config = dict(
    n_layer=12,
    d_model=192,
    n_experts=32,
    experts_per_token=3,
    d_expert=192,
    d_shared_expert=192,
    activation='tanh_gelu',
    moe_layers=[0, 1, 2, 3, 4, 5, 6, 7, 8, 9, 10, 11],
    n_empty_slots=8,
    router_score='softmax',
    normalize_top_k=True,
    routed_scale=1.0,
    balance_loss=0.000181,
    balance_bias=True,
    init_std_router=0.00624,
    lr_router=0.000496,
    n_head=6,
    n_kv_head=6,
    head_dim=32,
    vocab_size=8192,
    norm='layernorm',
    norm_place='pre',
    norm_eps=1e-05,
    positions='learned',
    qk_norm=True,
    attn_scale=0.177,
    tie_embeddings=False,
    parallel_block=True,
    init='normal',
    init_std_qkv=0.0245,
    init_std_o=0.005,
    init_std_up=0.0245,
    init_std_down=0.005,
    optimizer='muon',
    lr=0.0083,
    lr_mult_o=3.0,
    beta1=0.95,
    lr_head=0.00624,
    grad_clip=1.0,
    warmup_steps=50,
    schedule='wsd',
    decay_fraction=1.0,
    decay_shape='linear',
    final_lr_fraction=0.0,
    batch_tokens=32768,
    seq_len=512,
    doc_mask=False,
    train_tokens=296200000,
    steps=9040,
    dataset='wikipedia_en',
)
Below are experts of layer 6 (counted from 0) of a mixture-of-experts language model. Rows are named router (the router's row for the expert), up (a neuron's input weights, with its number) and show model dimensions 0-47. Each number is 128 + 24 x the weight over its row's rms, rounded and kept within 0 to 255. Numbers have three digits each.
After each expert's rows: a language model's description of what the expert responds to. This comes from a sample of Wikipedia text that the model never trained on.

# expert 13
router:134165133106156164108168156102118138118126136135162148111106126118150074084165145149143096149102112155144125138141115105124101092093102144103158
up0:087098143121151149104162101114139115141170093152111121180147197127137109152113139106126129107127118108141145089082151160155125162084126116131103
up1:112147132125116171134113123120133126105089116149153143146162119086119144153142150103137144163124131099107105171091113123088114129117138168095119
up2:112124122150106130120121134063113120202115123140163084114113138134164138072143153106135110118128165139167160107097160139144143176145147152145122
up3:128125153138158112135142114128107136152128132129161142173144119104144121093143114136114136116138107131163102149135161092165107122115111149139113
up4:125115147136123134143122091151135121141089163093160128093156150163144110143157143119147111135112135129089107133101128110154123141129114189094075
up5:166117117143088129129142115170132136106101118093096146100118115137141130099108105125131123135104081101114118187114133135142101128107121126103111
up6:101143113151082151067122145134156130164132122192157096131190136151137152071139109124119161110112106098118110138091152108171154160115126120108143
up7:104153170142149135147183127149114119124100121101112150127152134133116135109113155085109133081089062124101171127110121112141150117105123117134148
up8:107155124183127151152073163155119110151140170149153119090115111124101129167117176107109165146095111143139135132114077153097153098123154171082152
up9:141066113146131105146144122119157128135146112054153125166132118113134134136112140135134125107083144159140073131136100132104121098139120117076139
up10:148139139140124112117142132111149151114116163114117148104162142109134158122149108110074128150123105166137138162143136089192098100129135125097142
up11:107147149164149125151134100148093109115113141137100127132133158155182117106096137157153145159119098140178140140125150101160159139129121111150117
up12:091108142143138142178111140115149187132124139174151133163118135128134107148150123135153129142108109174145146151137148099165115098099115159137109
up13:156143106175146133123137108147098123103138106170128153092123140142074097091108147152147096164150128085129149072111126134121144141130116141081142
up14:090121136099138115120107115117147119110115165123133141145158092106109123141163108144100154193115093148120108170102140148165159073137115167153117
up15:114180137148148150147143160063148189122101181147144160138107128153131090119142111167115128136135105154155153101153095157054113143124143164137121
up16:130134160117135136140115134124130122085107107099141147129118158103100123093111179132103120173127083137160081149180123121172132102127134174153156
up17:096124138132152071098150148151154079102161124159108151162120072144113093128150139086093143092131128120125174082139131174147134094064132121105147
up18:106165155117143134131105125118133141120116125151113096137115134135122116151180152146147111133112134137109131126110122115107130109120103156123142
up19:154124113102169122114126141105176146113150129164122153070115173098104116108142103113124111148126139141103098156142165080157094125119137179123112
up20:146161149084129151120139162098129160151154110129088125107118128129147127144154153091123073120133123123151142142125156107145126122159137089128123
up21:133136125097126115125158127118084123092176116161104131063138124168136108136145135117132132162150113123153150117106095164131122133110104143134149
up22:127150111152143125153116130124182156096177141105107139071136175094141109118086117154128085155107115154164108145131129129117096108117098113111090
up23:101137111122136138137153142094141105107108089079130100159100124124117151130135120108094102155105098154095104174121141145170111164125127106180121
up24:136109090118177078115112102119159116123154118138162119111094110117110105108133122112137150148142176171108173121177177115130125113139058137175132
up25:107109098139105149130110144127114125111066158107130094138120123101147094106110112125122134152108119115112122142098115148104135126168143155070159
up26:142129138158088129121193123110119119123115086133163129162117145136151137143169114130111127118120132124145162156162091156138112111129131148184131
up27:087133129111129126115130147112142070135127128137112134130129133153073149125149109133120152111138144117102128106096161186121097135162136137113144
up28:147125123114114140114136142122111150090115146142151137134109125146140123138152170107130118106107132118153126184112121116140094121101092092159109
up29:152159111142076152111102133158124108153103098132173160146101153135154118151078125087109132177101164165104119142111132123130125161108136077141122
What it handles: Plural and noun-forming endings and time nouns closing a noun phrase, such as occas-ions, pit-ches, films, years, season.

# expert 31
router:131126107119094150090099116117094118129124127109168161118136104148145152162087141140112122078129138096113099113104113152138140109177135134128066
up0:152138122125131112162128134116079145095130108109123105125143126148112106110154137050081120155118099157116143088118108129140147129114107113122082
up1:152181152152157159120146153111105120123105136102140108123097098066104114109130136102125163131180112136109158114119151152100125147126144118155127
up2:108117149118081133108109165123144099123128130123119148112105138183129112114141048107154100177114140188119093107111126116136121137155148108133151
up3:105106108086138147135132117143132123125150130174142111115131144085111172090144181112120149092089133145157114140167134124090153104153125117108093
up4:161118128110123161133141090112086111120124097135160110148151146142130097131132128113106089132108140102112132145148137118149127058116171128123122
up5:118120150082130162117150148125186143126121113179138122131165151076120108127183131138121109121109158126143142125141132166177122148127130099122106
up6:140135084072127135155138132178122177110155109112161122130129081097135118158129148150100156128106125146089121127130122172125169120132105168144134
up7:148122141146164089136143172138143118079124144171102101107125146101138096119103162102131130123080129091125118095109090150136151130086128151143139
up8:144136143121129127140151134132158125184148141137130126089099097137136158113139129107101109113102126196121114112126113136120164166138152173149131
up9:119093128150123118155117158124125134143103125087145138125132141145157114127090154121131136083154118103122148099147147150099139128118123159191109
up10:117149123151120146175149127153106136166113108108094108122114139112140104137105112130130124114172139134146176123127141153109112171162115146127141
up11:106118106150118134114103123105178182124123149136200119156118130135087125125131106092124099139090127106137145119114112129136142070143109162154135
up12:133124156160112123130098111159074135125101149099128154137148065125097160127137100128127141150135129111151090135113154135119163104108120116116123
up13:123100172129136163142112139190122094153125136118141062141132131132110101172108166135134139122158110118127134122141099103153169090111129139125177
up14:117159149117098149100123150161059114103123094126130134107084118161116128121125196145103108146142137090166102124095108115156121124112127133104139
up15:153131073112138187106171161129141143155122099170159148114082121134123134095109093122144169094102116111146170144141134173091100117165053134146107
up16:168115074115129161175149090123112152120155125131084160140131135116138142161103129124150122097121164103094117102125158112127143129138076110153186
up17:152067133118086144088113083161140138148119136152110113106144144145153151123143073117090114127079132124145085125138127134159127154153148122141110
up18:163107126130128130122080119112142172119136150130105080131117125113110057133128105111121178106123106159137104164144108120123143144135093115112155
up19:148141103136128113087115136146135110112139142132148095109090127125137133138104086133102127137130181140113101160107131109135141112115114128089130
up20:129192116133115087133139075136155087143131105082161143145125108133135112125101135124133120183128102119180100107173156135118118117125138144123113
up21:130117093140141100137125098156112141143136097112155123083150135086159105138188151118074155148106129109120137112148114133079117106124103137116140
up22:103128138121051093116094109155124154110133129144127142114178108117114134115121117140159182128119112154142111099156111094115146122168131158091125
up23:130127156087103125120109125154153127136092079113166102155125135077150126114176148160119114169137149092137145144147144125133141162160122182105097
up24:138145132128087130164174099145150104177104121119161145150140120152162094133101115104115133117135109099098161106099106103150114088132109119152111
up25:142104133120136125147104109158130102147086102112153151057112132140133097145118176136124116138135149093144136121122103124129113111104132181089129
up26:136125148127122093134078146105089124154138105148146090154094167112139090132141107149148115154103153103165138117108139142089104120152128151124133
up27:129141149121115118129166163107080135093120104086119109093100090148155111100112187151111082125115111163124117115139116136143140107123115140119143
up28:119114140152148177104136107116141126139120078137146130145121145134086099137126097132129133124205106118133121127138124152154135110110169137178135
up29:128137125100116125136127098076134131159133110133138128135147172106138114115144147114129129127113143109158115154125127139190127113140098135119139
What it handles: Vowel-consonant pieces after a capital initial in surnames and place names, such as Sch-al-ke, H-ul-me, Sh-rew-sbury, Gre, Kar.

# expert 21
router:137147157144136152123117122136132133123137135130141159150113133140138118137116121077099155123022174123083141161124121162155132121161091164133165
up0:151126129105139140165119104117122109084076162058119114124127121123170163136127161121147116101065101070143133100105127151106122162116149147120145
up1:148111150077129096138135123109175103133154132115128115113154141100153123119133149171092143114100170194123160127126132157115150167168082147114133
up2:126127099117163159120137135117122124136141104124098086126133125168127060144101129108136144110138169123128142157104130152136131101123132094089139
up3:141145146102094130123128125122156106131117148095121106133137122138130081096115092144096150126176115110119141147115135134139143148115162100110153
up4:147137153113180141161143154102117177155121122163108131113086123081137123108138147096132148145108178085133132134125155127155135139116106158111106
up5:119104132129111119101125106117107109144154158160106109106175093149142119137179114127147147143145112170121085135109121124169127119129081119101136
up6:143123130111126103127130105168104120132066105124106142086121128136136095108175149121116127146136109149112092130130131187113134165078135163131094
up7:111153159113116135107130143142136147150161130159177109110124171130098103113102112104092155086124158125102161167140097109127134153146156155147084
up8:124163137107122121122165131106188128182142130173124132106118109137114158119134127091134119126135131135103128122146104114187098111131146094162097
up9:158129137146153086150109148124166128094104124175154135120105144106137130107142173098128119131106144092192152129100156153089169123120116157169103
up10:129157109122132131143128190131155127150099120144126108106135148117117138112148053152151117113139110158141143115138131101113177103132116094160112
up11:111119174137126132130109135121107142160118131142118093134109096112082167129104142169181142162127172105132080151148109125091154125145124156149142
up12:143128165136121156137120136167095128108119102152123088138136147130111136164103070146152157153143114175104126153118122105130142112106130102100096
up13:141132152153128082130106088116129118131125130139142126087081124139067132107143147168112098138104127106095137103105153127123139125132124136158143
up14:134137091111151108110130113159146120148102112133141172165122094128133121140167129074090123115115129110133126132118170082178152158120101115128135
up15:129126149124112157122148109130103152112117139171085140113100112130125110132148208118150134131114158185104168134103127099115119101137107124126125
up16:095113163149135140095144115113127130127154124104121139084140192145123126173145141137156121162074162120135095089081143143122144140128143129144123
up17:172119101152161150136097128120163125158119128088138117126111148116118147159130111103114095137135122134176110171131090112092134129091103151123161
up18:106147115127115112092144138144137117144131113130134107140115138089135162107096146082120129121145069120091110201136117128115112143160105131186115
up19:129134132127122118099141157124171190167084147137106125163134141106094089152109103126079142122133127132102156155135080105183121130116120162127094
up20:104117133107100144135088165082151137102125091130111139128112122131132099143108155125080092075118154113119159106143143133136128138129127115120174
up21:163105110126141141190106084123123164153107110160145137136098154095116122116105130155162117176086119102126120130163089078168107115152128149127125
up22:100101155127065126117109073131120101123146174150078105116170142123107169119110106106139117121120141104146145153093135097075096113150122136133116
up23:111129127166144141160134118135154113119124101112143137134215124128129109143083124099114142163115124127122122083124100128147127134122131154144146
up24:140075144133107133138158143117128175145124109110092164113128083124143064138130108146102099154188090141156160105071133155108100112124121139097106
up25:129123116116193204153108077112157136143129129144124140109144118190147121142157128122127125142117052162134125166117121116138184121095100102106140
up26:133119148125130101152085122081116133134155133157141156103117160122137114127149163128122128099141129141148124126142137126131100145167139093108115
up27:125155128133163094140101156119151124139143166106125133137103150125118161125119086145145107121102153133123164183165132126167123156132125121127133
up28:164120107136090086112128112118091148130136182135129118149126169151097127102128085122167116165137110114104103132129065110150130094116150120111120
up29:128112091077144098122182097122151094130092124138152155161145153155122160144117102106122120203157147105155134173098103105129110126108113118161146
What it handles: Pipes and spaces starting table rows before years or numbers, = title marks, section headings, and infobox line starts like Born.

# expert 19
router:186187133115135120155133118154123171143129096144133098097154108086117152129170117139094144103114113136122081156133113141065099129121085112145113
up0:146147124125116169148123126117119142099140154122152103146128112123127106097128134118122144152179139130101129144121141118121144121092108138162152
up1:149077167141115107126132132108174141172109124145145139172181105149098120155121109145112105135110124131108134135104093165135128121153094157107126
up2:132091113135112140134166124107107145129122112143140111145155149160176132182141121126105091170101126135135088101135146146117131137113116128143106
up3:135156107130122138118135116142138112110093070122105135128136146093140126157134121091157141156109143121143160124124129131166131109113158135176105
up4:109112156144097157120143147109092144126154155138157083147104113113118120114130124100143158127136139167127107125151114128095111155132137146129123
up5:133099130125137095105131164131139120110158110160142146106144142128124093151186175129088152141100116146115098120144141168130114122124105137107102
up6:129150133106133114117121148134167156093102120122138121128076162110132178142055116113161138182142097139107133117168108118114119152153116140099160
up7:162135156130115123134119118147120124083118134111123147180081129103102109142112158111105157168093134099102150131167137115089154114141110126102126
up8:146118169122113090132147113118156128123127098091155107147174130110118186165157137133136158125124150165102105177135155133155147133170153145142104
up9:107117148159145122182170116150102161088145144141141125116135132133156125144112111154180118097157132125101127092122116152123124147138128147110111
up10:083125125099091092096111161156128102119151157129162102124124152137169139146117146087120109097105142149097114135164149122107139132130151125140141
up11:120108165145090111126116105198129103118159178110145096164123077158119107112122126143120139137126118145144151128126133114102115170135117116163148
up12:155098149177135155092117111136114115105069144152096082142145133124135142116109094135130115128097127132149130118115109145101162121108124162105121
up13:136108151115130154115161138161126158133146152177155158127172123112125127135142123155142131097129146099124123107125135173138126096117111129106114
up14:176156104115150136113110121167133114121136147144127124148116141144122165137102123140124098106144099127154111136131108172172171152162119126136107
up15:197133094117173102127106095135143121147109120114150115125116110138123141114094154151147131112126110137112105097088112115121101182065096133121155
up16:140141140091127127150172076139117168106080140130130165114137120123145081164143084102106095118129148149119128105151117135092097145108170153106101
up17:154164106114125127140101134172139129157089094158094156129155172148143162130122180122126165153146125095153114141109087141127133128134146123124130
up18:128144139137128149165117124102140124154106156097160122103112123134147165146136142163127116064116097148145133127115168131100093136127104152126102
up19:131146120134134084130118163127171099120120141118094132153136109155136123107097147111142134159158134102158168118156148125141062146142145087155124
up20:151100184149101156170139128170118130125115075127155091145176111110159143090122121132156120095097148146205139137165148104132134133140160131140127
up21:117097171117106141121103129107126165109152110130101110098124123106146130144114118120126117124147161150147153127103150107179142171181119110097153
up22:128107134145146174178120102155142098140141122151091109074149110121094119134127123082103110140140122150121124101160126116118097124096090128143166
up23:125109151151122143151155072107136151135158112141113123136150115101126123166075145145132147115133133130109129064151178081130137148148132138118137
up24:116128168099083123161161103192139148133093151089117115086128117115156112104112108136090118094160112120126118141125150185117148094115118126145122
up25:113148162147133154080121110130119100127143124123151109091109136137136150111113112109141126130105133148134095093131148150068107162141139151123112
up26:133142143113118184094138098106149123143178167121148158117110099116122134110103095134129130107140130079121132164134136111081140147119133138174135
up27:148145131147109169146130132137140142093091165131109137142153102154088131107115098106146122120117110193109084105141161154108155138125068134154107
up28:146122094104080114134172110134152155097142176094124109169135107113182133144154104102140101164105143161121101141107140162136091134123128131176110
up29:122161145097105187144120125163107118143175184117132140069117113145139154113148130138131092101171118106064110141164120131076078166139110117150175
What it handles: Middle pieces of common English words after a first letter, before endings like -ed or -ing, such as bl-az-e, conc-er-ts, withd-rew.

# expert 23
router:118124128150133163145167143106148086108118156131148121117147109130105086114162140110111168115150119138166142163092161073115163125154133094152122
up0:173099100125137174113149127127143081129125163114141153140144186098158106132120139099126139114130163170137139153102130105122120144088134110108093
up1:129116090119132125149112122130125135153131144095117086144159123144128155138103099147130149099108140138141149106114156140142109128123110103112146
up2:097148168134130093139150154103109140111120130072138183137127105164121099117166127153103160156145107114112100149131164152131087159121137140128138
up3:134153095103165111162164101122097117113106117112133146107153114121125134118136107120177146130148156120113173123095136142076118142128109117113132
up4:158105115137100159128136143100126151147137136121156105113172139114131142110130104162089146179126149142060091165096116134121108127147096127144126
up5:143104077114105162119137122101130163134119140142166160088159084119127084157111109088130139152137102121130148176160171127156123125089148126147094
up6:120161101155094174143116146130104127088144129127109138144115140187127136109099144130167142140134110106116113112166119143156148095116147154130115
up7:173183121136129130135109148115109140093154108130182105154152133105140152100163134120105138153134153147183140119123134110125188091080178154103133
up8:146088103156144143120136110119163148109065141139131130170088146146161141109120120118122136196116110133122107117143135145102137150096117128115190
up9:097141145123149125107126109128107148192141132167107110118118140170135099142145154108139131097093135140139125154158075123138103123141087178097153
up10:150113135116158092111116135152181138138152129100116093066124122109130136162124117114146139104135098121139108117101147132169139138097098094140120
up11:120137160112118107134132124148121116107102149133148127191099150102122116119134139160113115137147119137132139145127173159121143096126160122111109
up12:115118122132157098117130115160126121110132164147096151119173120115128099155124182141116151146151117134100128122128152149099148072107164131105135
up13:092110124131133116156100099173088116125092130145118119123109159140149129114170149148136138161151153138074116123110116152116150117127127140145131
up14:106147114112082113162112165134148113139092162117118118125179111100130111138126085136105135144131122149117191162122155142097136109140145139147130
up15:133118111174158137116118128172139094143080141111115174064182124143142171140122093121143102133124151140148111130075151100122111114106092176162115
up16:107144090109103123136132124114115122104144178137139184154126122113102124107145135126167137145132118123099108143148157146172103083098131172150120
up17:138106106149123115121127141145128177095077130080143134184082180152142162132080146114110148168141120090135116073169150143131151120117098156096087
up18:114151064120144124139101138132158155138121128149124164150102140072116167171144082138121138095137147094106127164127125119119137114133140118107129
up19:147130089056110166166135106168111119130094169167138095153123158115099143134165114153103168126133197146114098135113122139099122155145158107152103
up20:133121143131124110123141120164128125144102159139118113084146141167144099110116129097159162125076160135131099137091096129165118140129104105069150
up21:120137127098116083158139139113133096132134181114095157114115054146084131096135115089113169130116126131149107154073113112133142173130141146144138
up22:148141132150160136172118139105155166127202140116107075124153101106133145163143083156129163149117138122131099072135119110117109133098133124132127
up23:167130152125126150132167124106119130122102152144132112102189125127133154128175101177087126095138134186116109123102110116089099151135136112159123
up24:146157165142103133130112146170128098111125148129079124117141139142123094139109103122087135143111124172153141174111147134134138114108132160136122
up25:138110123103149179093160096164097160090133074117145125168117160122132122122124127143117153154116162122121151180136138127187150173150108121132123
up26:097151091140153141096082155162146142134109143156086128119148145126130134122116115151128111120120128121164151122130158141135127172148089174101110
up27:124117124115158096171141122120129133144115111091120184128137118137133107115107102111108147143111124131142080116119146110040157157113148138069186
up28:135129147078121111115170145128132124075179158116106127125148109116084157084153169151136126095133138138120103114084170137185124101101133157115127
up29:114093161150133120098090117123111114098080096153118146112114099123142126113135123141182136119089142165109166120135132104121126153177120120112137
What it handles: Single capital letters starting a name, usually a surname after a first name or table bar, e.g. Pete S|ampras, Hell R|azah.

# expert 20
router:104120159121128137145135123094128125090152102131142106113135123184140141123112135168148118118141170116131115105096121121195127138128150129115109
up0:115136105156139172161168122117120173135167075098127101120098135128145144143132090122110142125127159138136168124136124125115080179091145158131094
up1:120219111107125115204126125107134170132139157128111163110147141169147112117117126161143116117123128139120139115136122095088099111088097116116128
up2:137141072084167118155115158123129154115119101191112120126147138151124148164146082095129102125154130177162127122150138155098147147150143132163134
up3:111119139160082152117148116146131183145117164142113109122118130131111126113135174094131176099101141109135095150087103154139124124131117140089116
up4:140149155116117086147123153126125144155139129156121150101180143118123136157145119117110125116109162147114143096110139078171115137098119094071135
up5:110120184108123156126133135088137128097110139120121139100129103137118140142149153145146119179129135149126142116177118107124131088154116169101124
up6:122132144149135152145172076133133169145107099117099125099146149104117096114169104127056112141137143126098114155114126158142146139137087129151204
up7:142136116115113153120165127136149111120163129132092135127126148160100125119129131197137105172097120145067141116158169153134164117151127108143145
up8:138132158118131099159124102146162122112115137112162124121130139119132142157133100138124105119178109143122153106131136113138150166070089140128099
up9:108130130152150114107124126071129162134147138126092149135149146122108095147129129092158147148163131124117122114152114136157124151132126131109137
up10:154128163107101148117152147155118125125116163134160143126128185096149142116147151125087110109151136077103152165143122118159147147095108156152122
up11:134141171141161142104168116152117073139097110148095130101124112154088158125128137122136145157114106159150125131124149125170109109144114199152139
up12:173123145138129134122087125139120104143157158101132114096142088139131110084150101152141153112116119108182141150176153143089110115133202104098093
up13:191123089134157135086147108138163079135117130109097129123129166124123135103153119129139116088125144138132124128131095103159118132132115155121143
up14:086093126139167166132094119157127121096146116141125162159085162113179122091133140098119116143096089096127159141119101152152138148106126139137113
up15:140118166147120129110143067149136127126156049119183128167122118123124119098156114100149094143060136128091131148099155136121094150135114155100129
up16:120125147095107129153117101155135145106132113139124147142110114106151160085187102106125128126107138128173146120122142153129128166154147140135131
up17:095121158115138092169131115138165095143100126133162171110079120114100117116122125104166142176181145118091097150126135142150127153173136149110139
up18:121106097096100153123142156138121110129121082172164125087121118140128121156140143109122112090117092089096162146124125110107087139152160152127136
up19:125200146153102102095159113114118120091155142174136113155119125136151104113136113126169156117110114134156162097148171141149125142103121128133104
up20:157146117101123125090090154194094137106115141139146127140145114145145148146126176117118124124121109158144111150183123138174132144092144093104073
up21:130133124154130148171100081143127150144150138147134155113140165118134097154143114102175110140163077134150136162138126114139139124124139139138122
up22:126151130102135143103138105124140138112117125096107099185140146151131102128214165097121151147112146120100130135166155138084176123065170124098153
up23:149142163105112125108134154138175091149128113143122122098201075175125115159140090131109128169153148113116138088103118141094126110174131158143094
up24:095132121165130135129105120090129071110165125111136131128181161152148105116101166085141143150126104111075117136112151136180135149141128146111140
up25:136082178124142149109159093104119111139128101112156152068122101143124102105128150144112123136124128101096125141144150125169168115132145182131096
up26:099102154108068177113112117114129070145153158125159122095137112115143102143109113121156130112114156108128152102166156177139154111116145114122143
up27:146124147131199116099142124151136153122091120110151110084150134167159127120106075092139137117123156148145153092099132110180143117111151092142168
up28:116104101129135117131140135101123144111154085142127126133159079108163073114118103138109140101125172099127190129127132124085128127130067103100155
up29:112132143144141102161141125127163119138104064146108111133169116100082106109125124096109146140125144164145120132131164170142115116145131083146116
What it handles: Capitalized first pieces of proper names and brands split into parts, e.g. Cor|olla, App|le, Jer|usalem, Camer|on, Sh|ot put.

# expert 29
router:175114099140084138102127096121139151136128129107102122183125129103122113128162150115117134131166085187139191103109129109148124128110132132145135
up0:137131132128122150120132093134122117086131101163173144141111138118128169093102106132174126122143111138135155173165166097136115117108104137132123
up1:105128120115118141149113096144157122055164143103129154075166109145128119144140110156094126160079150135146150160108178141097186129106124154147155
up2:150153082149154127096152108117146158143148128161119107106163111146121099151117096119113130103143105109147138129136121115177133174105120133137138
up3:142119117103133108140132167107132130117122110125133097136102170097143115113135139129151136115166136137102171176146143106157101164123161138133127
up4:130153160114152109111121123097169138121180108138150121080112148153108157167134167094121092090168114155144116099137152123104140137088143109117102
up5:138132164140117114144114115155092084130134127105135156155144108102135149117117151113119183106149104136157100095146114127129086113129145091159123
up6:126128138113098138084103098123115125130139121168136138114125188086124146121133124175162111123086138104107114166114090114122130137081094151168108
up7:129138112131145122137095089139119137102104150072159098128121117135123143151131125098122124137120082113124139140106099170149140154112099150142120
up8:082155147131069104137124122108147129108108168114117094190127137154173127088173094147148096167108144169122117113123106130125156149095111113127109
up9:135148113113143133161121143157124126114142165112150158149113119087125157147119133114146147108112143119075093124128147164128118124104108169169166
up10:116115099162150089148108142122099190127142144053152124137138120118116169147120131113117126143122188101149138095119107142133130142109098129146174
up11:157148148144144113134131125142123124122101129139129103121160116117115111144139123129134069114119143105157128106114129165131135155127111110122118
up12:111111114116163124113106105124129127078123096127122123170145112122140185159114123147122122128105133120121145138162163102144106163077121120125102
up13:138155141172160123127135130143144107142138147102151076110115114136143119140108140132171110100115111142137175114145160081157121121125121146141148
up14:108146151112088133089116103137122178117122142110152121120140122105154140110120155105133142147152117099143082126133111123098104129111087096112139
up15:149141133135136069134121100112122171127104117133109112130114097102116058120184102112125132139115182121165143104139110162143176162107094130145111
up16:120191101096132150114097177177124115088118129163173127119157133124111147119137091138146081185127174122150115139157111146125124144151118146084142
up17:162117184184168110114127120148146147123112102148146138103158136133148122107110102189140109115085145150143138106115101121093093133160126105127144
up18:153177116146119112164104121132156149104136104129127136149110121099096163133128160155119133128111110155139077141162150110123190135151125141171098
up19:096132118149140155135141136121159114094089096166145092132167125164135132151138149112129122147120139115076176142147143116116145125138155118159094
up20:154091127138111138113161118098157144108141117138163174115109168117177131126152121126067136118140116113178137121084160100176127127144133087125068
up21:109093143146118124100158108137164124168106146114122111162160101137170110141133144124141153127115119175073153115148147136153131128148116090169123
up22:083170128100128127132120144103127123178115115149087128099160136152105132138163190178147106143108139092071135100103133125154095116128128127085119
up23:129151108086137217162146095138105112116106131092155145119096130129125164144107143123159160123101107096152144103159074151077122151105091156100072
up24:126116118137161106122126114156113139112087103110094158130145141132152138148104107091150129120119120143133168131119104122152168127106131146127114
up25:113126108147109134114103141150174128133131118114098104136079145129159112099150145120106136071144128158124167109132155141145134163122125163121115
up26:145120090162111093190135111205103147125140081145102142100146141127087092150120112151117109153088130121114161197128131135114135135103170145149126
up27:149117196101110116108091132148143139142156167091154155090130142100120133131168130142134094060110117130131113099107153154162146093138119114159121
up28:096157144075083133116147136119159109118129119115129131167141081109132112068114132126116177106094115146107114169097136085095140142085131127153134
up29:126132077121149152111154116114094152144100151145142103132126142153110117110141103122156147131131147093143111098143165106120177147118092122110171
What it handles: Pipe column separators in Wikipedia tables, plus colons, semicolons and hyphens after field labels, e.g. Position:, ISBN hyphens.

# expert 15
router:105147105110132149136144112101122103137147130099139101140112133160151160123137067117130119144160144141143135119083107115155138081168136192171053
up0:100119099074119098183142122118127146130121166134136189150109139188171109163130120096096109093109128185130136154099098113124164123132123116124145
up1:130101122139111140089130107118157155134136101168114153177118162205108099153093116068095120159150146130130155153126125135153157076149164111167132
up2:127088149136178138120110110129110153126090096168154154131111122162136069105145122078175129115136157163136093153127097162104123109104098139125130
up3:161137112119114168134137129125127129117122122126137136169146164134159134139136111126145100159129130124081137125111152084115106136139134123126170
up4:080124111131166100144069104167120118139118118166131121156110168162130094086129099174102111161106101091102148169128115157140137153110127176132121
up5:122132122101144073091127132128094176116083135123124127135124120110124105168132103153109137130148171131129134125109084092126103152116164114107172
up6:107099133094124156082090132150154081135117118155170095111101137185135124151135076124093151116073130112137146123113123115131139124162123158125119
up7:102112105141132131107157104120190150098123128101125128157111116126130098136134094125121106127102140137138099165142136144143164120112103131093108
up8:133118157165122153127134067106143138154099151115124139141158151165123157093126189139134127129122138062118134121125168144118108095131111132111118
up9:149098140131148147161106138134168112146127118123137132111140119134096134135142127046157143147094115101113109106115145094148181127133100127108112
up10:096117090085092122090130102111150116126132155138149108125124113161121198125108134112146076149107114132144145176114140162142135097126102144131105
up11:137124141156126112141115121106123115130161123140128135162171174171098172112121121129108144155076117109120126146122115141149143149142092182114133
up12:139168079112122118138127131111143155145121103135142170108096147107119081122125099173156162122182120163117135138137099153181166114110129112108086
up13:139099136075047130107123155164118167130102127130125105101153151100096174084116117145083137177149074177134127125116132112114100116141144140128118
up14:090106156123094178112112130129156096136125118142192118179145129118158129108157137140156117109138158116141105106099149133184122112138122125109104
up15:074107118111147143178143115147157135182125070146156126136119126161162159137126126135116123154152144123174098125176137132137123077106150112159106
up16:129130143117145147124163058110171140099145137120135120139140143111098101093113110168109150149084127156125114133096122127106135166167086143103117
up17:103116114149116111144139134119130132105134136123131095142105128202137101126110127137081118141104154146093120135081126138144143085167132182088103
up18:129159119141102133117126101112121155103127119131160126120101108142101102147113113117180123181108122105063169109120107133111165126120137107080062
up19:109123105181059116146143137165151124137119093123145155125104096121111134126142103152133110139069175138150150112110113150104106133144122109129144
up20:111106144119129154120141124156097104126114092139136127159115117104112140121188132155159104081123164123151107103134102137158121109141114122129130
up21:142109117113132152163119106101156108137095153124143144093131087124064104135105113123117145092172133171135126116154143122094145123132174092122143
up22:095117151119128063114151119137117151103142114155093156104128142127136124087158145097136143171075157159143068126127134149094176116169084151113143
up23:151125143131143156141143124125146129100070121149160135140136103170124116147150095157119139112149122115146109141131115194138087148111131149113137
up24:128108175164094132139096109136071092104091094162131166127112133118141159118114157126136119147090140117136104131117127146157147126108124115196127
up25:073117158112132116175126134130122139139113164125122133123097134133102097095109112106171125085125098115129095105105108109122090129125122132140112
up26:098125152159148157115135113145072154150107120147088198143170089131174127164187139146079084113122125121133107134101154125149163057130106143110146
up27:139103152162118157135145109145096150099153125143138151127099123100116127105128112115095140109140103154164166151113135157133165165131092113134127
up28:186141133155174098154142139151098105140125118131152135115143158144128118180097096175115122170154081135097132133122110095119097129185105176084114
up29:088144160121163096117124118159140119157094119096106154117152143125128123173087141124139084148117126121162116102138155137142135140138116134124104
What it handles: Hyphens and dashes inside compounds and scores, such as Long-range, Head-to-head, 2-1, list bullets, and table pipes, slashes, ampersands.